Experts of a small language model.
Size: 13 layers, width 384, vocabulary 6076, 39.6M parameters.
Experts: 32 experts in each of 12 layers, 96 tanh GELU neurons an expert, 4 picks a token, a softmax router.
Training: a variant of Adam for the experts, 304M tokens, 6140 steps.
Below are experts of layer 3 (counted from 0) of a mixture-of-experts language model. Rows are named router (the router's row for the expert), up (a neuron's input weights, with its number), down (a neuron's output weights, with its number) and show model dimensions 128-159. Each number is 50 + 15 x the weight over its row's rms, rounded and kept within 0 to 99.
After each expert's rows: a language model's description of what the expert responds to. This comes from a sample of Wikipedia text that the model never trained on.

# expert 13
router:56 57 23 48 45 45 60 71 51 49 48 61 59 40 24 29 52 39 72 52 44 59 50 53 59 53 53 50 48 55 29 32
up0:45 56 53 81 64 50 11 66 29 41 66 56 47 47 50 18 51 72 35 40 66 45 72 58 60 67 71 27 65 44 72 28
down0:64 40 08 44 46 93 45 62 43 49 23 54 45 60 46 40 75 61 38 77 30 31 36 71 44 45 50 49 71 51 44 52
What it handles: Middle and ending pieces of scientific or descriptive adjectives and verbs, like foll-icular, metab-olic, pres-erv-ed, plus common adjectives new, small, high.

# expert 31
router:27 52 83 41 49 60 66 39 34 52 71 73 58 51 64 28 31 46 43 79 35 38 39 32 39 54 42 56 53 54 58 53
up0:39 44 44 56 26 55 40 38 55 43 61 43 63 63 38 43 38 28 44 46 56 44 74 41 64 54 62 03 48 54 22 54
down0:46 60 51 44 40 51 28 57 38 54 73 50 39 64 27 32 74 46 64 17 58 03 40 71 54 39 50 58 52 54 45 37
What it handles: Numbers, mostly years and dates after in or a month, plus list and table numbers, like 1985, 1941, 1929.

# expert 16
router:51 46 34 60 68 37 13 54 50 36 25 35 64 63 53 75 42 26 38 33 57 46 18 51 53 33 62 40 46 36 57 56
up0:49 29 75 52 44 70 34 54 36 54 45 59 70 68 49 33 57 50 75 56 43 27 52 00 59 64 54 45 24 54 49 52
down0:32 73 59 52 40 62 51 59 27 50 26 51 69 36 41 61 65 41 65 37 41 29 62 34 40 67 45 38 69 69 53 53
What it handles: Raw bytes of IPA, accented Latin, CJK and Thai script, plus apostrophes, brackets and LaTeX symbols, as in pronunciations like /ˈbeɪz/.

# expert 8
router:82 56 53 38 66 26 41 43 51 46 64 44 45 10 45 46 65 84 39 27 87 46 40 40 65 18 36 71 41 78 78 75
up0:47 47 57 52 54 52 54 53 74 77 60 60 69 47 52 22 37 42 42 59 51 71 69 32 56 62 43 31 51 39 25 51
down0:53 49 37 31 70 45 77 29 52 53 51 23 46 44 77 62 27 28 36 69 55 63 72 38 60 77 48 40 54 68 61 57
What it handles: Word pieces right after an opening parenthesis, quote or slash, often in song titles and glosses, such as (by, ("to, "efficient".

# expert 20
router:55 55 13 62 39 57 86 43 55 50 59 30 33 39 44 36 47 65 43 37 48 42 35 83 74 60 69 52 50 60 43 36
up0:70 52 43 55 60 47 43 60 73 53 66 77 56 36 54 46 53 37 52 34 47 75 43 53 23 38 34 53 45 59 45 57
down0:44 66 76 31 50 53 47 26 48 50 31 57 40 48 56 50 39 47 68 50 34 51 46 62 67 72 58 51 48 47 50 54
What it handles: Single capital or lowercase letters beginning a word or surname, often in prose and tables, such as f(ramework), T(umey), B(LR).

# expert 1
router:53 56 28 73 71 44 28 27 41 59 46 50 42 71 55 00 38 25 32 66 59 33 44 17 27 40 36 61 31 30 50 65
up0:44 46 59 77 09 28 50 64 56 50 48 57 62 45 52 72 48 43 48 43 40 62 64 34 54 49 73 76 44 54 65 47
down0:37 36 21 60 61 49 27 57 56 46 65 53 40 34 54 35 66 53 38 46 78 46 45 46 80 56 68 42 29 65 53 47
What it handles: Inner fragments of foreign or unusual personal names, often in sports tables or lists, such as Jo-han, Gardaš-ev-ić, Ōh-ira.

# expert 7
router:56 50 45 38 31 53 47 46 69 47 49 43 30 30 54 56 52 59 75 33 55 60 40 53 57 42 69 40 60 46 11 43
up0:38 45 44 51 45 38 31 57 47 35 79 33 64 87 38 49 27 47 05 56 60 13 25 23 66 51 31 51 47 63 29 43
down0:33 62 49 31 48 63 36 45 58 56 42 67 57 42 43 58 31 45 63 46 42 58 36 21 49 66 41 74 36 53 64 52
What it handles: Function words that link or start clauses, such as was, is, that, who, he, while, usually after a comma or sentence start.

# expert 10
router:37 39 29 40 50 48 58 60 56 75 43 39 49 41 43 51 72 51 51 58 34 55 56 68 24 30 45 58 30 63 49 54
up0:59 52 49 05 45 66 61 38 45 52 54 69 44 31 27 49 29 59 44 58 94 64 60 38 36 59 42 40 51 43 41 59
down0:51 45 37 37 61 58 66 66 73 26 48 61 62 47 80 53 50 52 43 55 36 00 45 56 53 83 66 36 61 49 41 42
What it handles: Short consonant pieces just after a word's first letter in technical words, units and abbreviations, like c-c, dep-r-ivation, P-oc-o.

# expert 28
router:21 47 32 46 32 39 36 48 45 64 52 72 38 70 77 08 54 37 33 62 46 52 59 33 30 47 47 49 48 38 57 60
up0:59 56 50 41 45 89 43 32 67 38 42 25 29 49 57 45 70 31 56 42 58 63 42 45 69 33 53 14 47 39 48 47
down0:62 78 33 85 54 24 51 46 49 43 68 41 41 45 53 11 45 31 66 44 54 46 38 78 63 56 57 35 70 37 99 35
What it handles: Nationality adjectives and parts of country or institution names in history and politics, like Spanish, British, United States, New York, University.

# expert 23
router:29 45 70 38 54 38 07 33 50 46 34 80 67 48 66 17 64 57 24 56 34 48 48 10 27 38 41 45 42 53 48 70
up0:49 71 42 69 51 65 58 66 56 46 82 54 47 49 54 41 49 29 51 39 52 68 51 53 50 47 47 41 40 46 42 41
down0:50 40 35 44 41 40 36 37 41 45 24 62 66 73 44 70 26 60 55 48 22 57 39 39 74 50 57 29 31 77 84 59
What it handles: Word endings and country codes inside sports and results tables, such as USA, RUS, SPL, Stadium, Records, Dom(estic).

# expert 14
router:55 39 63 31 48 35 56 09 47 30 38 33 60 68 56 44 22 52 34 64 26 52 32 52 51 47 57 41 45 61 30 55
up0:36 62 46 53 67 67 48 39 43 72 29 31 56 64 36 45 35 73 31 60 50 32 46 46 47 64 89 47 15 55 36 54
down0:49 20 27 29 65 57 50 50 54 43 47 61 50 56 54 50 29 68 50 37 56 36 53 62 48 47 56 59 62 51 31 58
What it handles: Consonant-initial first pieces of personal and place names and possessive 's, often in European names, such as St, d, Ch, Gogh's.

# expert 22
router:30 53 34 40 48 50 40 45 64 50 70 86 29 56 57 12 35 24 66 57 28 38 44 22 37 67 45 60 57 40 39 45
up0:29 19 57 50 27 53 50 76 62 63 33 61 44 36 63 38 52 67 61 69 52 47 51 77 44 59 83 30 59 64 61 52
down0:61 27 52 32 65 67 39 80 58 58 33 69 70 91 42 55 58 38 48 45 79 58 53 50 56 76 54 46 70 30 58 49
What it handles: Nouns for roles, titles and groups, often after his or the, like professor, officer, member, film, team, club, father.

# expert 19
router:39 28 45 48 40 33 16 24 44 62 63 40 40 66 61 00 32 52 34 72 50 24 63 31 36 29 40 47 52 46 50 71
up0:72 82 11 59 65 61 85 50 43 60 80 34 47 59 39 55 65 37 45 59 48 48 76 59 41 55 61 60 46 52 47 65
down0:50 62 54 50 61 38 42 57 48 60 30 70 63 50 54 58 53 67 73 44 67 66 64 73 64 34 67 55 43 55 67 51
What it handles: Last parts of proper names of places and institutions, like Street, School, College, -ville, -burg, -ington, and Big Big Train.

# expert 11
router:50 40 85 54 56 66 03 62 71 34 59 54 66 53 40 88 41 38 66 52 35 37 37 49 43 45 60 32 61 65 56 47
up0:68 60 44 47 57 52 64 72 46 59 39 70 39 55 53 42 69 38 37 54 35 70 44 35 36 29 42 75 62 67 79 16
down0:18 58 33 43 55 45 48 86 43 69 40 46 51 52 45 53 92 42 39 71 99 52 45 54 65 69 58 54 21 28 48 48
What it handles: Commas and the conjunction and joining list items, places and clauses, such as Lynmouth, Devon and Pittsburgh, Pennsylvania, United States.

# expert 5
router:58 40 51 68 54 75 41 52 47 46 26 43 34 35 46 86 41 34 21 55 38 52 65 40 57 60 37 48 78 62 54 29
up0:34 51 53 72 21 56 28 31 40 61 67 49 58 46 42 45 74 37 59 58 40 49 32 47 46 39 45 18 65 34 57 51
down0:61 66 46 61 79 59 51 55 38 41 48 42 34 61 41 33 62 42 47 78 48 31 65 68 57 80 56 54 39 45 28 56
What it handles: Hyphens inside compounds, list-item dashes, opening parentheses, quotes and == heading markers, such as singer-songwriter, ====1998====, (born.

# expert 26
router:41 58 65 57 74 74 48 37 43 45 41 39 51 46 58 65 49 39 51 50 26 59 49 61 28 42 54 56 36 14 54 28
up0:51 31 59 49 28 51 50 52 51 27 55 56 45 39 28 32 33 45 71 41 27 63 54 66 93 64 42 53 56 69 58 73
down0:46 67 51 36 38 56 48 71 65 77 56 75 49 43 58 08 63 49 61 40 54 51 70 76 42 47 43 42 28 42 65 61
What it handles: Colons in infobox fields and times, degree and minute marks in coordinates, and table pipes, such as UTC+02:00, 31.88°S.

# expert 25
router:54 43 31 22 46 58 27 75 76 46 57 58 49 41 27 90 46 52 63 60 38 49 53 34 71 55 26 76 69 60 08 68
up0:37 67 34 50 72 59 49 29 78 52 41 50 36 55 31 32 55 70 56 54 60 51 87 44 63 50 56 55 22 51 79 59
down0:48 99 51 61 61 19 35 60 47 15 27 50 45 41 50 30 48 51 48 61 22 46 67 11 55 52 43 47 43 53 38 41
What it handles: Articles and possessives that open noun phrases, mainly the, a, his, its, their, often after of, in or to.

# expert 4
router:43 65 19 59 41 52 58 47 41 70 51 89 45 34 56 44 58 35 66 26 67 45 36 68 38 80 52 60 41 52 70 53
up0:39 59 60 44 64 57 50 48 56 40 35 21 58 56 53 54 33 68 49 64 20 36 51 43 78 38 42 49 63 66 54 49
down0:51 30 30 71 34 51 48 38 40 66 61 33 35 42 95 49 35 35 50 24 45 44 59 53 48 36 43 44 53 38 73 69
What it handles: Line breaks after sentences or before headings, plural endings and plural nouns, plus brackets, quotes and dollar signs, like children, population, students.

# expert 17
router:29 54 77 66 38 41 42 27 59 33 69 42 53 64 55 18 54 56 52 43 30 68 44 43 58 51 51 27 36 41 73 38
up0:54 50 39 48 78 46 49 26 60 90 59 39 70 37 60 64 47 38 53 45 52 12 59 54 51 57 52 42 47 48 50 22
down0:54 49 71 72 54 49 28 68 57 59 54 36 62 60 55 59 70 21 29 67 39 50 45 21 75 35 65 61 42 39 62 32
What it handles: Line breaks and field names in infobox and taxonomy lists, such as Class, Order, Species, Coordinates, UTC, plus Latin genus pieces.

# expert 2
router:40 49 07 35 60 56 53 46 63 43 36 41 54 45 71 15 33 32 33 36 47 48 49 50 40 35 60 49 57 79 71 63
up0:47 36 54 49 48 47 62 38 36 55 44 64 45 64 69 43 53 35 49 86 28 56 65 56 40 56 32 11 54 58 00 30
down0:27 48 15 61 56 61 82 77 43 51 41 54 67 58 67 36 57 47 38 50 46 56 44 71 44 55 72 55 31 62 61 62
What it handles: First piece of capitalized names and words, often vowel-initial, after the, of or a comma, such as Ur, Le, Al, Per.

# expert 29
router:45 36 06 74 53 46 75 62 33 34 74 29 59 44 31 75 40 67 41 28 52 52 64 71 54 51 66 63 72 61 52 49
up0:40 32 48 48 36 41 51 41 42 45 45 63 51 50 51 53 32 41 68 82 57 26 76 49 36 77 53 39 59 74 53 49
down0:32 31 28 13 51 55 43 50 52 63 56 68 53 59 65 58 65 48 46 19 51 74 68 55 25 21 60 33 43 50 69 44
What it handles: Periods ending sentences or abbreviations, plus prefix pieces starting verbs and nouns, such as school. and re, con, ex.